{"hidden_size": 192, "d_expert": 480, "moe_layers": [0, 1, 2, 3, 4, 5, 6, 7, 8, 9, 10], "balance_loss": 0.00274, "balance_bias": false, "tie_word_embeddings": true, "max_seq_len": 1024}
Below are experts of layer 7 (counted from 0) of a mixture-of-experts language model. Rows are named down (a neuron's output weights, with its number) and show model dimensions 0-191. Each number is 128 + 24 x the weight over its row's rms, rounded and kept within 0 to 255. Numbers have three digits each.
Before each expert's rows: a language model's description of what the expert responds to. This comes from a sample of Wikipedia text that the model never trained on.

# expert 3
Word-initial prefix pieces. First pieces of split words, often prefixes after articles, such as rep(etitive), dis(tortions), over(flowed), con, sub.
down0:165140127082086103162179109145112128121128134133101098079135108094125101148132106097132154121129126125122092128098134128145135107155157094164124109106072102108150120131164122140168163093117140116116129113142116128124110115102107117112093125097107145138139133142130119157160096134150089166149114130118133093072135137097142147122121155112132138145111110110129172117144137175131152089113094116183099133132086173184126145106117151136120131117129150136102124128112114148132137120161110124167160126133110138155131124126117172123122203170156131188110091152088138163146137117099111167

# expert 14
Sentence ends and months. Sentence-final periods, colons and semicolons, plus month names in dates after on or in, like October, December.
down0:126139124162153124096129152146179139149107124101126174098088159131126159129128139120136157129085114156149151139161157136119126111151149150113137154126122106166122119116092111153150085090136127118149136125150165172139139150111202114150161139132140110119098160132148142111113185108141153123125145106101145074162134095134108131113127147111131173132145099160126115115103091108111177118123109085113114124137122126147132139103125149141168100111178107107120153092143134146097137136164133178113104132107136134119128106133104182122128116128079129121086128139122062109159129139181090158

# expert 6
Table cell separators. Pipe separators in wiki tables, especially at row starts after a rank, plus list dashes and numbered-list markers like 2., 5.
down0:109147117127146103109166098147152122135112153110125115138136133103111169113123131148110127086089134137133140072077060126164110114113188137110135144131163085126139099132151139148108083142150121129129128105134137148142124133143125169142129147145156113098139182126111142145115132149140098117148143130101145118124151093147142072120120115142123102144121111172153130100144122115132095138124158131145089166177125102139127146156137117148137089114145159114127148097123087084109097152141089117131119133123087145137147165127095110162160127164167157088119116096058127159092077124149114129

# expert 10
Film and award phrases. Words in film, TV, album and award contexts like film, Best, Award, won, published, plus of in House of Commons.
down0:142149105185158173138156098134085144134139123100135140108127095104111112059111144141107115150147142114140145123116154102094117155105117172140124133127138152103105133135130093129160161112142148139114183164086129152162152118152114169130079133122142163139145116115108158073115139119078169117117127087110106117128165147159130120134146112172179172151089115144160155141104146102119145112139110124102127132153140126096152122109142122103105135166132174086125160165110115097137120097156122122149137178146132126150108092146091138164133150139140093147147110127148100112104129139148143120

# expert 8
Numbers and measurements. Digits and units in measurements, coordinates and table figures, such as heights in ft and cm, km, sq, minute marks ′.
down0:115112130135135115163140116178102137171112099136104117115160115151106157114146147213132121164134136156153150136139102127138160135099126077126180105141173147132099155096177133108100158105128129162138088151110128126136172130086125138139120129122145076122151134131120123150148142118111128115139107122123104148157120122131148136130107129123127119130147130178072125091137140062111105150116138108221147147170103118161165128138161137176110134161151154116168136131144121150108125122125123123145186129117123127140116102108112133145122102168118132128139150140087142152156106101119114132

# expert 9
Table cells and CJK bytes. Pipe separators between numbers in sports statistics tables, plus raw byte pieces of Chinese or Japanese characters.
down0:166122129088135123100130180163118104174133122102109100130150129133146138131131155113119120130157104126146104095125118110134152163105100087098132139154150132146193118120069110109136146152106159092170133123094136173113147163120164099165119131129112120112164127128108119148116147156123122179153136140172111137164090117139177116110125095146113121086145146122116141089134059132119101168101102150112180141148118127149126100118108156111127153106111135138117114150137136063099120151125113088139153143124104120139102127096107108144117129155116116120125135113145104200155157129154144143

# expert 13
Opening quotes, brackets. Opening quotation marks, parentheses, brackets and heading marks before titles or terms, such as "Nomad", "standalone, ("approximate".
down0:159110111155117114162115104102118091119126132116070135118096149136121132079137169139141104098140090137128156099110118132150134137146111075110128145157166135103103125104136108141076157157145095148113166162120147109104089159121136143148122077128142088136122168138178155170091139129162103108056094106129095126129138113134126140115152123096106150130138113158115105141122156132126109115147169116147150131144147092099115129118169112124142115114115118122158158169148158130102122162099152125123137129172133121089105118155080104122148074105130091098156145132122101125090159100139144137

# expert 2
Quantifiers and possessives. Number words, quantifiers and possessive pronouns before a noun, such as two, several, many, his, her, these, often before years.
down0:101099135148127157109137110125101143071124101160149104092142140163101143104115092111180107124163120151118133113141159140134110136141136198119141127134106100158117135090131127134115111145153145119120138184131120133121140140124109125083154125093160143146070123140128106140160149152156133110184162114119115108117132149154123108126174125139149141136148143136103119106118132169127128121156152092098103142135095148082146115168084082154129138109109092124100116085112115096091122159127136151107173115155139176155110099158122124142083144101131174130150132177139158130123123134140179148

# expert 1
Infobox field labels. Line breaks, dashes, colons and field names in infobox-style key–value lists, such as Genre:, Status, Infraorder:, Born.
down0:139135142133149091099163138102163099162143116132126127102124090076128154167094093097131090131105124129107122146136093077098103163127137153144109200130111155102128134102150106125143130140165080122148148123097113169131089138129121157160102111105158160126164125127117072103090121125138120082137129117152128124123173099085117134140108110141122100135136129107130108154128058124143114147133109105137087112154129109129105126133166120112135093109112143131111184122083120143145119136114162145134126179146128120141160154121098151133132155150151113165123072120099128080121149111143117121

# expert 5
Paragraph and table breaks. Line breaks closing a paragraph or table row, before headings like ==See also== or a next table row.
down0:117102100085083145156112137145169125103142102107148137129097091121148101123122139140098092143124134141153088142106134169160129148175176135116124126101132140100093105132135119101147097097140102115111153152150116126126146146156183106105138140092117109126149152090074095173134127127145107127134123135107131149082134151099112119120130125110118136142142115098125178093122142121153100161123144144102128164164158128164126099088154141120108192131112128131127116146112105128129137180131093093112133143160087098149069094142107088134098138140132174108147125099098097141132118109143089090

# expert 15
Personal name pieces. Surname and given-name pieces in people lists and casts, like Rolf(e), Voy(ce), Stefan, plus taxonomic words like gastropod.
down0:135130148094168142138095086180125146157103128166143140112108114122062097110128126168155132112139133159116167143123078119120118102122077129104136150105114160102099127127136146159140127126145104141117139108068104141103131118135157127122127152144136151165071128135133141151117124131103159168156146110185135111121156159094127150149097183159126134149133129116129119127123127116171130119102135105130116129122142137110090121105137133147106152131164164166113113157104139177171135125092085147083131115131156172183100142109143128142134147106143163128148107146159104062140108140117124141

# expert 11
Function words, auxiliaries. Auxiliary verbs, articles and pronouns in plain prose, especially It is after place descriptions, also was, had, a, to.
down0:121104137133122140161158092148174104123138099124128132150107116077141118132102149147123144159104094201127143134145136172150077171133079084110133141120142095145138097164145119120134123137132144109133124133137127124154150143106107120125134091171113139143169124113122108099181100097111121127125124169159130141132127158103111139119157126141132144122113117116097092112136146111111150110127151166135167129169116113117088125139118085167098142164116132118113190115133124100154086146141169118144162160122127133153123106152158129103076163186155121094139104158156140163156149144119118170

# expert 4
Mid-word fragments. Short word pieces inside longer words, usually right after the first letters and before suffixes like -ed, -al, -ation: bo-di-ly, Ho-ri-zontal.
down0:133112118164132124148138166167125146129112147118155125128109163147135118125138154146116159139136130165090075163137141155111080137146158155098122126137069140122100130102159137137119141102141137134116148169123087124128121125134137114128144115141167128137115131150110121137137147119148095117160128133126105116164107151151136170126086139134139151127120191149104136167114161097069133091139123133101087111104141135134139186130168093104156104164090149174159156129124167132155134185123125187122173135160142115082198154099115124098114121122133093116134114127133101127136137124086124143

# expert 7
Mid-sentence content words. Common nouns, verbs and suffixes in running prose, such as median age, gave way, However, believed, as well.
down0:130105103119162106120128108136163112142144161126106167141131140133086138132115118160139144143117090141156131134116145180159127108143093124127109127158117131115112175098154138137127082172137123120144201179147132089080097148129106169129101170127091145125149099088122143156140138153110131152134102136107109136121106113130146174127133101093144113093154135134186112193110123118116125132151109191148145163110127079113134143158147137122115084117109112143133144104067130149117115133132123138112137112107154129107100130137187121121128117158097093136105142150171125128109130148088146111

# expert 0
Headings and clause openers. Line breaks and == marks around section headings, plus prepositions and time connectives opening clauses, like In, during, from, when.
down0:138133146121127102174144122183099111139102109121155114153093132140086130092153130120138167120139143149139121105111116126141173132093128117155097129144107113158154102146102149116142141148155131155127127092138133143128099098101167111126161131129127189138102143152113141142104115124155127160129088107146152143115135150102101135122123155088096149132161112154144042084119123138137110123147139084136148096113127108141123124116108121102134108115148144134164144151112137184129135195137115128141169152119140129096165203074098097146153147119090126152141115118166093148155124122120100153

# expert 12
Commas and place names. Commas after places or clauses, and geographic or national words like South, North, National, United, in demographic and location text.
down0:115152147129186133125099163099164151161136148109140157097121110097132103125105100157109145147108103098154171144108139101119120080180167072118160147111159147124099117113105091108159110139140104088105139119118125148148103100108095140129123122094105118138129108114100129119127112091113127130088146135129156164105135157168173169099073166129110187102134141155137114093094141127116159138134128105135129128094126154124128109170127142172148153100167076161130102121081118135115155095126124118142115100174154148150125139142122137121116114114154151110125134107108135150122118096154142159